Below are experts of layer 11 (counted from 0) of a mixture-of-experts language model. Rows are named router (the router's row for the expert), down (a neuron's output weights, with its number) and show model dimensions 0-63. Each number is 500 + 40 x the weight over its row's rms, rounded and kept within 0 to 999. Numbers have three digits each.
After each expert's rows: "comes before" lists some tokens at least twice as common just after its tokens as in all text. This comes from a sample of Wikipedia text that the model never trained on. Tokens count by the router's weight.

# expert 20
router:533507516511490503479499448495482438457465492553415448441534387560513530435439501558520522523497466491547517505496514487437580426490542506434520441501501505500447525543553533513522465512554453
down6:494515573500546579472517470491525553518533519481527479456563481503538540503496507557473503446548512534476482426490515514474531502484577517518483549486507564581522500463507454554467519415458470
down7:607521476486478507440478602474439559511528457507415443441406537487525531521469505551522518479515575569486529516549507486500478511542447503492561434522534468461555460506500504554577513474525440
down8:507436453533481446539506497545452473560486494471487518460467427473530521474446478508474476528527479508501542522452526454559448512465522500503473500490519532471527444462474451484520556435528487
down9:520479428441567483513482493526516473538504494507522522535510482527418456547561499501483460545514519540536489440445421509466478522508502569481539452511498511499417559462468536455526495545535499
down10:549456559524458436532534505555571502526454451474592572477449498499475492593481480539518493461519472529436533493552474393522475509564505498474466519443485587475474475462467434497519547537506494
down11:488458473465589523443489520579493479526487507487517503472582549451529493534418488534480529504544493460554528475585556487407504521564494469486451491500498538443529539479533490507566483480510503
down12:490527488513472475507445539449488506498458537501581562529545501560479465481443497522594545523466540480465471453520519496491459546526538516410452547490499516523554543490575473474560569563492482
down13:505512446523468508482577532512496490613509565506522515503485458548535550560462439474443572513489532583474528510470452475493576509480569545516540454494548481455574453450503512566526546509535472
down14:544475433477475491468501472528525525541542479502497488539487424463492490404489422449581523530550455506468500513501551529490495450504483382569508440531529486531500504509522440457488508580529535
down15:470539502436534470500476521508517504534521551466466543460552496496538529424573466567506623469444512465482540464435461488498543473515450501433537492523476465540509404535520567473509457534453479
down16:394489572515497564475543503515490479517575531513395479540570490535505474530453468451494565529523502527512588505430572497460509452538569518476458496530461474488479478454459507474510421551522490
down17:485557461543504453522496538439450544503518421545533514445446442465580481537466521509518433447478473470503516513513483469535529519459538470548525499460552533442517502454411533521465545549471492
down18:458541531526495547463554548477482463445510466526482508575589534445494474502475469443495511465547447499506579500562464510475502424571493505524485491568521454492511497460514556541469476504504476
down19:506521425518458448526478503495547464479470495531522462456512476512523404482539381466485478468442450472511545458481509519414501568496491456539502480480401588492481518536518506476484461483484464
down20:511506543506410478516495481489463533447464494395544537485508529470518572539463541546562572547581473551513484528493487507480475458454520483463476509449541492494521531454527477520533566468497447
down21:506508499469450590453527509453551532563474477533464467548496535497499484478545529500494496513534509517530463419509518512477514507461509526553491441490483491432443555471479536453530452480479496
down22:468529479453557504470559494536511498498555489458563558452466502467407508484413515547495539517498546511519458492528498473451506499510556461514525514528490505573499441443475463504498510444457530
down23:512549451460509479489557508489473492525472526395467541471522424410482480405535442521515473454501517478542574533526498516563511489541495486484535527511486554508478507536499562416452495521475466
down24:487515500477524432482496549500465504490567494450566492518463511484506427502549563561451502472508525540511572563451459500492544574560466553534485473444497560441468473561536416445471439584486464
down25:535438498522455457489514505496515527450490405468489507486500502476498421481453479468469501530538523496501441390511575472505483486615455499460479465559495457478478476435491506428485452523460464
down26:523456532560502502440502556524549481510487441524444501560422448477496487521480489439502510523559587446544500570468543448521474526579544545471570515503527524488518496517624480512487518542450448
down27:499504537411532469556412572493546579464484476504470487496534512431515519461500518528461520450549502547478469524501455462582450540533413567537510505480500529539491527512484468467501558489485576
down28:503470507528480429524550535462479534508450520518520496594546484531479497431522477403526438500476491485522489514516568485440531454465534440482462488463474479508495509484509487513552521495489533
down29:471359546499446527501508480492514507491503438470538506497545454428496486463497490468500465517526501474523558463539457475533459509513502417497540550498488536490490481492497554474421591474569493
down30:541618493542478510527525540517557503574515543458487546562522453535500543489488497504471517546490454508412505517550531496496512426529548490504562532532491483563485553484507534425412488525493419
down31:505446491496518521539488537502515543511465475507525472521539441550595527476519503539421448504509460481482499545525499488473437477431539523483458510533518545553517492540528491471582518428523464
down32:483465518449555554490483493572535467497509568519537503415602487496486499479507486491469496452425452518495486453467478546529451549465434568508515432532462446482447474471546483512554479568509463
down33:476518503499499478552544515537520509493472496476510546447489529544497458438571482509481472481547485510611545495557516539471475508504564474493492521538527520482514521500513513404495479504554501
down34:454477529522478477488541513557484481547458466486457516501541508508496476498531516488490546530496463521461535535407522465509536423462543498467475521508541471487515483405476499555495545490442520
down35:438483481427496406509539484510516512558461517470504415465524510436448512475552477517538487508485450511495516484558531460539427453510486480483528465442413438504519537457424540427451503473480430
down36:529437462539527420516484403540550525494511512542491479501523505535506504466576542457534541451440522500533413475475461474437505508493580561523551431515444576469536476524487493512420485457534523
down37:567492538483578498507424471517509498489531545510526500522509519508514558621560497511559486496497510522459451507509474516512467468488499489513475530468442501523452505494459525526564427421545503
down38:565448523510533516516461548522549497497485456493526508507552545518433492521457478484464481491426511516488470572519500513507535407524525534514482563563457482492441488520514515614546472451510531
comes before: "\n", "\n\n", ")", "–", "-", "- "

# expert 16
router:501506498487505469576579563480526457452485454573479433567505514490545535537513551450488558501508511529532469552497565419464552505468504517484551503495606616469440533516467506496491459473469485
down6:588530476461510491502501483461449499494479493453492553524400461498524560441485488556454491493457459538504484527519525533402504522502563524457490532515415533467543567523547469490447496471443511
down7:523536461446560527487569576498574530497506560443498461513534489521536493454581497446502575502492566437467532473517451512540473555505500457480499502503445516521527501488412489547563462482476530
down8:462535503500514459537489525560499509531511553468427467504492545497562433507479518548379544467509541507456508449542486510519451514540525490562441583550494542554513496537491469492562492489507447
down9:573474536535478623492572500407501510489470559523478515485497515450521402542574542493530548540434482529488526549498483544441491504460469509573470488495531495509524467459453533542503503523546449
down10:481551529485551485502502506566531480441565506555512456443450439506480491475513504463552499612494504498585533515417549471478449442506502446489525499468517503505494550549524517500421535505586586
down11:458512470528554513459467428505459443468513531480475557561490586548553534501490529466486505497524536518513550480508525463495470499540484507540578529479504498482463494463448564490519548536470517
down12:446474543530407514519536521465546483545602577434501457482489442450466466496524514561488472479506490511493418503470476545553466512524475544511498472524524429561462519479490574474481481530540528
down13:479537448469475527503443471527475503514508509479542499509456450529503497501520568523430499451514442512524504491578466508449539519475534509479497508511495513502505496439483509485516452554515458
down14:504519581494469503516491444511532488567549513521555485523503480539511527507521442483447466515530521478564615522476542478478505502452530461498466498529481517533506516551447496509512512520553527
down15:506527496534433503462498528480583546531522499525577477474478440499476494487524471413512526519513522497456521461446532491500483492537524503427517524367490554479575457516497522545463450545467497
down16:512522557413468544486526456504444501455585512564564478596519514400471463537501524514461497553539442538551441543501459478433471552548532428453457527515573448469475488544439554480535525492490486
down17:455467475496483545533459472560483527478478501502413444507489481497425540426548514576492538491455494556424433563502509495422485534430516528453471550494527519520482499508503500542509437517510491
down18:513505496439527462563528452471496544542460356454541455422516503508438586577483496475520543539561385547465484538571459490476510545503548494515510486581511484537524495455437556506560526445528531
down19:516538450485462510494461581429405541553474548550461574459478610504530549487488412511559485493454504554513530511539518562512473539458508565483476493549512529469558578503496498492542465556530501
down20:473455542502465465540545555511474494495526502512502546515436518547519540552491444552487561577498519565459518496561492451462498466496501464469573523551516504466519534543496482535428431542539508
down21:470455501469507569522522511463498562517528552506470478507501471546508562504462485513503448545463504462522473561507500500612396542452570578447526488479520467603577488476486541437392545507437514
down22:466484520427489478536466499539538484565443502465477485544476505507486551531476469460462456465486551578511469471468499525450490555512545539484560462485459503490471485550476514534453522568597555
down23:492477493471503547463528503580461466427518499463545536505405600444572466525522469514500494461505476378453527532466485516536457476532439546496483512467460516520432443519532535493436372569551543
down24:489564508582515473457441470525581544550518572570566477456495448457480492541505465469465517561466548498521540414457546483490510569506535414477467502556569525521464494467567442491515446508472518
down25:498454450462583509567473465504555459523494372453452523517504458473497498486520422500521465515450531548507534452460514477451562464451523463605553555523531507528499494497492467470517541482506516
down26:502469525455528472512526565453509498437486567579556488504441513462525482468485547544573485498548541472524524499486463578468503476506450498496438417600523528597471504473516496503554484480476504
down27:460392530490516462471507514498409483525539544510546589506464549546500492536526482508459481570510563480510413502497410436412480493489443535550522507516460507495569541431517518491527483547562506
down28:523508510513548454469481531502471515486488519447477525569534489515517477502452458475499509536524487596556452528515519478461503455526524465508486524501467538484550512467517492569462474486503518
down29:434458454587539493520466500456527554543566453545436417459500490509468476448497449450524494417458518484427544466528564455473489516551472468517521495431531492513496448527464485458476476491525551
down30:486460542417454500461484481535521471512535520503445499567528397499497500550480426469436487524540485558543458475489487471522440539544452474501551522471535495502472535432473510545519511451410508
down31:420522485506525487536554549504412530477466534477497472498490535553475539472502534573552553450556540490487460548498560509491506541479574495461499569448486549501478473488463431466487559527467519
down32:498406519476506519478510462553534533570540463530448497436514528460443491527530502546448529438549520445508469528512521467454495567514519405502394537470559512515480556458489495487521509489467420
down33:506510479470520511520479405492515509469545523490525498498483544521487539452513545475485521488527535519537431524477538496517579513618482461469486558503494454496478469493531503471484398463476527
down34:490542545471422513489473535456458443512503531479505511507433460564525514574519478435409459551514470522545515505517472438390487489478452453512527543477491451498438538497535476564563537469517507
down35:503445494457571573466582586462368447414521490523565487515482520455484539581564537522470445569448503486479485533594517546509534515520503459460494505543516533445527527466547467490526500535479508
down36:488570449514482506569468543447461542494463524506538507469549468537470618493449423474493528489528418528517490609473511535587510464587492555504560452524454475544537504457496463435580467436541571
down37:565514524469503564551490526503516532521556560514522501537477451468503430517495569557511501527559506531493420522509509524451506490463500509530482496539486500391467422474490526466576504421447509
down38:468561506545494404468438525556544547480528555466412512515557523524547535449484433440521502495462513494512515478495497469499491492468516512494512581498563566526521505513566494442465438479446515
comes before: " | ", ".", "; ", " |", "020", "024"

# expert 28
router:512499512506522470498530539545531459416527529444513515464515488528529504499532485611438461483570479510499546470469516530562595482462459455557661502514446515518525495515592518457444448499490470
down6:532456454438426511419443533558457436423507440450432524502505547508491515529512525532513503487529494444475438473449579496558516496524538451551533555528480504524472486570485528474508524526507482
down7:508459473533448508475501527495468407385489527484480432450473544509465540495534450549499521487533472490499480468526477466470513545521426554561521503493504416502447548497508456462471439488540463
down8:568452544470559496510481516479477532490502534527505508436487512486534482453535510443498508485539534474484479439574476518541441598469452463556464550503488550519522448487526531523464480437465522
down9:530513465492487510473523476488493430455481526513518520551591479522461494509537569537550509533554538531474450518514512472529487492437554491501484489422486613500477484495468479510521521459555498
down10:478539473492479478517438519459479434438489492455481493512481521533451540462456563555515582561416462499501464487440498571477492489445443453503560499506533458492518445543523514469551515502513512
down11:485519500538465491489399458498431561518580522480557459524551488434502499490477450537499480502529516448518536488581512497518486459551497532440477503567520530541484551449469492499465451512518526
down12:509496562514418533467452508459549538526496513526518483550566494447513530518510498507411483533444533510507565538529477536460433407502550466454487580489542498448548500469481513524487479514408458
down13:529471468525457453515480477521455438502527566515494509564516508437545466475524554516488513520534448485498460478482503541478511560553489448587572496518503514480557518490420453580651536507481512
down14:481425511519474452572538522488450540545462579499557435588551542429465488556559509527579556414456508487462505568535487487487469525534482453519399469518481526422554493466508526584569475577528519
down15:490627471565449500446492495459527428501489492521530471567521550505521549501528448553485519480456521502491483534477463500502443482551526461488477521459538497509425531467534467455515460499479452
down16:546450513525499508487499446531504545530459475535534546491450469523544456551543456481517524550426546484524554516497543524538602456496509485445527556548497444494556478476513577484532446503556463
down17:499537501456534411517520512452422475498535475532445515458495451498526468487469509460564519579439519528423496487521572479475504472493500486507460511487498500477525488466537478485472417521504536
down18:455508417509445530484533522531520470495515535586515497496491547535500518485466520479529502515520464468465491453533496471386467537576450508527518511490540421482488469446531547462485438474482552
down19:510489517510534494473483503551518524509423516488548520536453536562547460508460419518508463482508500483461551525517468529495466496543523503468552482479506574463500504479510560488517510539459515
down20:487541508539522518456510504494486553505470426402523524492495599482522479528624526498552547548447492545457503476562469454512492549470527504514497561516529511407457564445544499473500566496570554
down21:518524470511543485502433544468506428461505491514523484498451503487514502472546410472480557447532531397439508426541551502490506486464524540492526516512494513408591486514528508574552547491530441
down22:577470541507537502432516470468499523534512514537507563459538440518453531445481461433521473520454518494493501549488496477536526508502505505554442435515470512504457459461427539457463544479556504
down23:538529506480494533578553555544475500521472520525490583466459532452412482459456464491531493507477532530508536459398539477469528480496484480532504466547529471474526479536421527478516443548464467
down24:540467517443490567494575474461529547450478501532504514487587492492561481428580461495499542510515482511534472518512511546545467541481498515538386468524527527455470528437533490509475536509503577
down25:475542463529562527476486533527494554519533504500470557518494490463548549448476485564528501413522502484545494457559558516520554466471505481499520559490542477457430506480525505434487535486541577
down26:546492526509527491485465474557477490510496517499454563462481539501498475486551441494506443499446517527506609564523470483461494521530550495456408553529516470433506488469441465502494488516500470
down27:481487466536491511465457523507548527542541558521498545536558457554536533469526561514474533539461466534540634545498427481468414518498458507514497538536542486467537567479507532517486542482514425
down28:455524542558438517494505514460575500527524506509591475528507453488465478548512512554500468495477459524502528502447483499509502590489483432501552507465559528517363497458476547447472495561475461
down29:451533492486446539575520471576464504496530495509521540514496534466499493478508423574463482522520502477527501559525511469493547483444485529490439533447490478587459488526531512458577550478541504
down30:529521503515501478508536503526561467490506557523481510481464479593588561544553483546517415453491491534530499476477423464501504501570474490453497485530599543573550544435493448474506506500545477
down31:498534508474527526440540455498503463461531532489529470488520519510539557511544528418444476560502506527486478479480468524526539470434503482440551485502490485462502520484517587468399556449498429
down32:461509528465525460586469499525551570453490543482481459477547543497483429542529520508468494418445570437511440435507457549572517478509476527495470481462515515578541538482431503476470477504573544
down33:489444495543489527497467463481430521492450499486459455514503588485494498517512475541469529499453530455464512466550433463526456503421531510447445426544534520505409555496513481459533503524463531
down34:481451533424474502509502462515514473472526498493584515454559442513597539488473414518492499545548517526485545530504513477455474502536510511585641573513511472493563482482477429567508537424449455
down35:491494526456466622525487458463466468480546519534505556479511532519560476403524508498541495506551506416521442582481541490440496491455488493486529485494438460573454510520485529492539515537467503
down36:496466489529491586430546453498505513587497446503489474555599565507478486497543465491483445460467421492553498546465471471485447529493566463488551510413554517537524515461452488523442500523469509
down37:386465489476470460472548446441599485498502490547456496560508450531524455585540547492497583561515466522531445483426475498507519562474542523438457535508455556516445518487484458470449496493532497
down38:436449459509456493447515487536522520502454540472511461485432460500592515485531610517554443506513448550462498556463508492395469476542534564503554540528486445545571578515554539572447435534527449
comes before: "| ", "1", "0", "2", "|", "3"

# expert 31
router:536529504488495457480537540542493432521344468509473491511409538482532514455503474550503609602487467514539539487517514493511478462481480459497456446500487508406469568461541480558548502477496545
down6:515534495492556561539515460435556489509547522531462522550485527555498551500540525445491508523516564550459502535534569460480503465507587507524433436579415450531539529491476509492594480429516519
down7:451482534490454527494501514520496460509529490480481439400473517470490428534472534482459452446526498460524516452525507500474513499470461460439540493547513473466499502537513444494543516454519436
down8:496510507501499478576478460476519467513512490532511522521519505423531409511540458487496529486510496512482514504524482483519484475463448453445505490462481504530530444493481509495477527367486502
down9:482465500423493473472473548532484406497422520513545491472519532388593571503459532471481542533487430454519505482538528488533455447525531515487495484549534472514542506449511522562542571534521556
down10:473479494513441438522523450506451425487533495545572544510507500547476495536441447528499469460550563499501374427447489530455522548572503530472517492504526416533466473478543541529535515576527474
down11:538585527513372509498503568433478507519579474452454480470434472529491482504494484457524588584503483533533547501532499420563571457492525513494574486451446473560500617510528522513477475515529457
down12:529535457495517465517531467523508497471522444524509509502578575519469548485520507471544447481570451472552486491557477551507492423577516507499492518530516481496520521477494542545511523464526496
down13:474475469504536538402547526487541568474480492555589505515569502542467540508543487484497532502533476517482510517507574513488445519552512533546546519539531462459493518555457504466499514504517487
down14:565451538480466542533532513588511521526542355523442518487506485487502492509524465509469525492514548483524471538501504516415475536496388573479499537482544524498456478518556498490460526494497481
down15:554514534516509460599428453481482483490540545498473500582482448506547498515477545558421545469459526516475454512493576457521472466569516519534507561417434426482469476477565478595458449433515445
down16:491548494464479509549477492509543511480521494540511533488480559480544489494513439560508488482532422506489461506423501465550505537474541423432534546501477518477479510517511500513504437564548544
down17:487570463526484473471500486454455524515621472501502500499466525519496567575440568459492539459555475494524419382514517509483450497515506427451512534488509401469474546505527444493570469504529474
down18:469581512467514495455573518519493475504502435439599537426526529512540557484493495500557448513447548497460480501537413496546524457443499479444503582500575447552561513469506560553474531397542570
down19:409446448542474603480422563458516547510489468556562499501534546533512474513560546500458468560514451508424487437514491507489465546464505493512545529453526469537508501510489446594540502482486434
down20:526473513486501517575433532539463537550445493497485519532533474489536554485449611603484413465480506553427461454483512480493460500559512451550473520487513518468522520507471507534566543460513533
down21:509419469509504548462539448476549563538471473465453477459446501469470537540482486576513493531423443494535500407479483474482551453529548554496474548456455505541469535505485477567504488508581449
down22:441467500537534562529514544542515507594559486460510522528439543437487548475503544447425515541467571524519557516499519535523522472499538564474454485520480522479525493483482568510490517507437420
down23:423492522433469480437521516532451552496514508498490543480541498481500419428537457434519604518515462528541540514495465471541560527467583453520555549407483488495423503565465475494499522586505509
down24:453506542575520541504495504492505512481466473484483409488451527518506517451517507481477529507478498467460499486512512492533489443492505475507428495515432509473518543532527498463528442483521505
down25:470541487491504414522500492497559425489460505440500597498511457450507503500478456452458548417496469519547514452462531554493551458554503548380490502455485525482464520506543526473478495562451460
down26:545545491504567509504526526600479522540605480572488507501427550532469561490461456435471487528442444450512439534562528432508471522504523420560480535458483481485490435582540460456503560491475528
down27:489502524569450484468471438412480525484546460559458451442539494486526517530477479530511447522502517524429528526465430524473528513398524522468565492541466476488542483517485620457430489469498515
down28:484532491546422558479561450553527439527540486569579503505499460547484464540500515448453527355453498484454546573560474579522512511506518523531441506542515526483479475420548473464492518453445479
down29:456519477441541513538481418454532506527392553486442533475538511531565521434512535540492552503506528491526437493466414518527529571541513499492552561516540495623461413527510531513466531502468467
down30:479536513535559454480407467434492447430489468473549513558476442516523487563547569479402432458423532493537580433447400493527529484532508440542503507422482494504534452542593588533506474481544570
down31:491566517511436457523538437571515551545502585520465550452477537543503515497414541483524542494510580500492467499546483574492535434468492537373426469421485509507449418498507484534552500478522475
down32:488506458491461506456521453563521532511548504466484462505621472467474414469489491442499448469499546511495458425503493499569512458443481503492484488481548474479514544587484541523509553544545548
down33:528464467569524493536469530457510532440550502537501541519538408485428487494489480473501526464481534497555413411514484509497443526556445494462504497496587418515575505512544466471561486447478470
down34:525479455578401515507466587481544443553555472495446461494501533491525454494494526440487460509395435466529502489530535553568462514532469536503471546535550492443448512506502513472455610494556498
down35:502481518562502471474478475430420590514463517461489537532490474426482476455491513479486546533436472493485527528545501498484454541488565544491549515568538518508488471453565476583444520446481459
down36:476549554503520470463504474501486481494429550476492579526473574543493491520451505488569546536482498497516514448526515520455495520480437468423509470513554521489545502526460472450451569466497569
down37:493566543505522477531476446526466518492459543566500560533509540474512513525488397472521442496502546542454446444454469456463485584466476535493507453538488549526479476572510528530495515479480499
down38:474481513520463536514444485466549423558446484432492507506536537439446509531538438500627468447489536457505468410474446475498481520484459524439447520533437472422495432474458582506524509564485475
comes before: "–", " | ", ".", ",", ", ", ":"

# expert 25
router:509502550482567435567518418517509485454480519472499491516474487506485543528482470489422453547536527561494568481461457517566490442453501546465581422483438476571534463527584492474549466524464469
down6:554516506501491475520440489469593539492439438506481493492492559531499549498467526512499544470527515499423465505436483524484493430454469492450497591527477539519496482496512463425467477517425543
down7:480516490501520466487473541522531541570431565476517492468547530461439491528468427541546511500492466471481489485478517520444514451483566482483485580506487493461515520433505504551437517417452508
down8:536497551567451447477490465478517466544623456498474458497456448582598460485533528484509478501481458553478478482556471480439545567448500500558498543530474521527559506546466553494460505472456463
down9:500491515503535521560565505519513490499479420502539509517512457507414486468505457495479475517479500550492500466545511558557474428487496491489474448484567495537535542511459515481425502480466520
down10:522493464459464504490461509534460467544521431459512535541548520530514454503525456520551521540491506484473551488511491483472531452453466525522454492539522478483524514441555484502520519507552488
down11:474459550501458494555504574483436445484400444605559492455501450495563524438528530463553508463505498572539471524466471451512532521502562479518481515473519522475441512521467548482491468541548494
down12:511508507453521544489479509511499484484473485511416496503505503505495449537499534491534576442499472524507499574436550524554388498527509455459468585535553545505507454465444554528545515497574544
down13:479473559581534558460532452506463458479445565421415474525445579520515565482436563443543474474467521437514485488409471504507532476503555464503541579451514464455512518460457447551473474564503469
down14:467433413572512471448474464478492490468508532461483500482531526475452450529496509492509471479476514456518514526471500541492523544509530476512455541530521504469481446495511483478507451425532462
down15:535501493456416492499442551508524455530571455477553509487523502440452483532480485501486450508518418530601507605599508439516483567502470458475514491500502523543530499519511549516497503430525509
down16:486505477458469364497508474505506593447538497516505451490499444473470457495504473499512474546521465561510516557469510552557572553559424522480520466543557490447503490466484449595517482533534454
down17:494481487459528575485513462486548507489500487522511501496484541484423443522416498518522580475523533473481481486497531547498483474535494510421535478505424512462460510534406516528518515487543560
down18:490469498523455565526456492544556566561603577425504539503427471493512519486465528512535426486504523413540505532514525543480520480487527458474471475478461537542487522506484465526498469460523553
down19:458474492501535529493468554500496479487443488548545523509466573539525562452493495534497468516445476500514501549437508551511481514484514504487501515492468467494450532488456536536495443528460434
down20:468454454526488463472565549551556541514407529474554527443500502501495488464501599508499516513478548492514503502479510445533447496490467429476477560584455451413506531540496528501514455511470511
down21:557452497472478485535490546490518533503460537434498550493482590493514457512542467509498473490445559490530610440558465482465524498614488467478453514508548480481488501482563408580518452501463489
down22:434532511454471435474461482479464510480548483507482387464520451454484504492492502473559511516461512485555545541534498519552466479494551431488462509458499467511458483524512476434531511489505546
down23:475451478515489460540441500507445568479566512595555491462551587498465524445465519491447469464489519447478517413509509526543458519483473532414538505532492493490512431548469493503517437549477463
down24:454501459450506494439528545539529523452451464543495480516440462475481494571481464501430478483553463510578550496487504545508474514522481457477534453468474565483516483531473521531429423458485476
down25:532470520474511570523509533514532477540613540551494408495516465553446477478517461489524516490498577532568518590493528505439488566428525465534560542515461488471447528541542507474507505472463433
down26:470516496498438446534544560473513431470471545533479479456430403505528461433544491551464553577527496466522551555479557510543541497400498540494573457567463484585487510415573468566441478535517487
down27:481553510452471439487460495543460505538474544525458478449521458449486468477542551623525467497536526448490539523442470501568561473557512497516541495567508513565512555544534537435460474587502482
down28:606502498508511474529456459469505588500517477542558563509482565504511515512496510481504575454491471480515511514514495462499497510576437490558517542562513508581478408461466512502511446533514513
down29:488452468495481437511533509503465463530498512522500468476483475476563530420455531554462564422486503527514475513507475514601519512518431434514438485558518416500494469523519485465403568453528512
down30:422526543515513490518514509503465528402424572501488441486507432486505428455407497511505484477486530467501465489519533534513477629494472521551520465445515552490485464480460488613532558505484498
down31:515448542536455483494465505504510555454531463536544492519539468488473507499589500491468522413428462432565487524521534454484522514489420442445537529481465514508431517518576427492536450520496438
down32:536503518550579557440568579475495464501523553593528505455529466528457495498575481481425481490486540568525421522536564474533519447494565468492549457508501526552516446530507551521505467564516508
down33:540515476479504528524477464486461456456465450551535605533489530493489495521480483495491484513452552474498465556508520408451520522483444494443473433568516553545470509570488551517442539522467460
down34:529523528477456452398475485456477493588545534459523550519502509494524448593426448466515584488471537504517474469447488496533530540544530599525503536480524488502420486427545481556492428483528519
down35:492444470581492541500529572428475530451494541439546503494486612512496514528539434516492541474503490508563498454559489517514426483601507483562478492532510500477476522549520542519512448519538541
down36:509483473499569396471511413511521506576458468504572520490525461511566529444534426566493513509497500547519507407420531532498524485465471446556495555551484507525523510467407530441454576483505407
down37:438533452479502559469522539517499438434594548474489512508546477575532442474486529499470446502485501495530557446545470532460469476547498516552534468474497506551558495457513542487543508528509514
down38:446507487527523468512521475489545452453446503439505525454576525526504573539542519487415523466409496464550587478559503509443504529498541481564487456477545462513454497499575454504501518499542492
comes before: "1", "2", "3", "5", "4", "6"

# expert 2
router:509478482472490488481466418483534481488459512546453481451435521492539557478525546528482514460487413437586518523533461463547609451482503508524535488532496564492466520499514542479574504406558475
down0:526537514538454485509568499503491433503468409485522587466421467543542533502479540508540527487452635454445574448452491552534508481493464538563532527496414424531475529539453539511492466501555452
down1:484533464511537486498457441448410570484446514513506551410509561533543522491546534486500475483448489561545465470531485507617507525516550497532519434605498417525496561504633459457550523459496516
down2:483549471481578463569500459493423482465503499474547507465432509472469459512424493500484506484490438508435504492472428505481440582539484517467516519519517525493467501496471494600495472486497483
down3:484425494524563468435514570514568553509469550515503564471517516495501481468564483437465585426469488477449427473581475573451439449497521433563567469474479536461479529498549499442546581444589465
down4:526541551517434482578443579505508563552413501503431547548464553502483548472553507494478513507449537518577535505451509501513477525509503476491499480430511508529497534476558492499554427494456514
down5:511499508491524489483442547452524500488532407540542504515512478453433569450579446571499562533555534510525511512520518499535495503533526484474604520493520537468478494500506472591502558429457444
down6:500414465515566481472466500503443541519501500519477501519480481488457466530550501511486437519542534457482498487467504549409497502437548541504415519532498550525528559506566541402481590497448479
down7:545447552525445382479534526497468505445483516511498487512501517421518541472491523443460427468514492507459485526449475502495504508452460415437484477485531444483477511510496514495434555544524544
down8:431471526499438487577482451416531515589455511494553512432511471510548456544444443490519419429421477520495507522512512478460522502527520548501514407545543529504502456510492515501569540470495464
down9:537519552546446596572521522548458459497491516479495520478479566458451498469459446483534513526449519453557475581566502485491520524480550480517499532514494514499478527499539523491422538458534477
down10:494470556445393502475517483455417502580511535565534480605459516532462466496494478485513434550499447502494472426491448547565527462532472510522472549470501541482544524499547453561544491520479507
down11:486448520501434463434548479468510460468488489550495457532488551460446501464535537469450475470447530415461526462515474508533578470482522531528518483466488495416488515526431532482454432510481450
down12:476523542596497541406502538502523425482485461529480463494481455523502436537539524529466528559487542471530469530554537498537468548558558554555529532536529445517502541432470533518481598542507459
down13:530518501474515498508618484532502488566575549493482518448509492493469502506503572481517528528492576521540500515432551514445540523586455461492503446461504548439493420520594523486551337508499469
down14:543483495534528458479466488466426522571522497548460516416467414515529466440562543528500521572537571465486489525535528440471510606508481529460502515430494531518433523495514461538482531525482553
down15:494449499472457495548460495488460443570571493482478591429499494442593535468475473485506458427534477590503508465435509494536419494471517486466357512555504448550540480470462474470499425510527475
down16:553572435519533532532524550481456490483503526386483523396577522464487472510464480559400517449480499480546573461529463544428436505478520458550521493482485455466481471547482493546500473542495496
down17:494493488543470512441529535438474517526459509528581575533489483535501533501480525530471457503530547508560494458458534489503476473516447548460428470505514497439494514536528502489521541539539413
down18:480559504440511500486531521523472466539563508519555526522483525509499486492477437464492451528571544531450493478491493512437552511453534499490505489503485516432513514483478537561459569502440511
down19:500481458479407569465554505492501475506486454481438552544452566460505500468478552519489569479490484478437543531537462575491450438518438492427494468535552530538416446514506551502455501569510520
down20:597487473495462471507478554462461405471481484527422490514444529493451492463519494474512542539464472433557514494489499454500434484473513474530537559532486495468497474479464516527496499497480449
down21:497497548415505589460433481438496453537438558504572526544511446530580518558521487541501416534467501415438477515527484528462511519569475551521535497472479442479412538423557508466440530450472574
down22:410495510553525520503466495520471567448509572531486513504488541507540515545540521577514472524551506548444486507541476487531437555510483509472419511525499514531512534462470458509467500497507548
down23:463488520485461502515566478483507504544475542596524426487526529530574504454517493519530460481475449553488485493457495471555543477497512426509433505492575592439484455517549410478597566454456480
down24:490486519470541513432518500578526467487494443498598471449462461491443399478535503492462527496524489499436582524474511496524505503457524465542511441476435525438458478537533523503491510436469579
down25:498482538520523502505432527441537531543596479468504529540448470464496570498465467462488543524472496509500545512461454492452557511586552496486528460468494517475471472488476472523488550551459577
down26:553434543518513497479487559497488532458516513549514481510489548503544471445547552537456499484517532532522587462521507540510472517549450457481510512542449558530413524502521466522503553509481492
down27:565493422550549499547514479529536556536524492563477492495502530465506474524470446450528518524472544456477491485453527540467525468434491485472477452502395473532554463535536484527484578514572484
down28:498501484513493506519446482457531488487497535495448498511507484504438447527552479462512562496477513506494550534521459537562477554497494490482566566512504488516574491450523490545501514440533534
down29:454523486527485518481503511397507481563502537520459508471513495469497503471492497482460600526498533567536431594467499481554505492471461444519433578395483427497476494502547510470559523560515541
down30:547491441477439557541500477518431462471469550404476434484520507439473521478448498572513458458521496584549581524524520512418480496518555529521533519514538470439361536529515507563520566474474510
down31:450440446457452440519493533416502494570485502455560506467455530553459523567489523436488526504555518497546517494442375496500527534518475429493523526493483509529557500529498519451497564511452449
down32:552505537569483536434511475474441487433536390575497512524424491549469485467435483454476577482435522528471475502508586528542486451517517547489522490499506527541462467473446539532522505438463472
comes before: ".", " and", ",", " in ", ", and", "'s"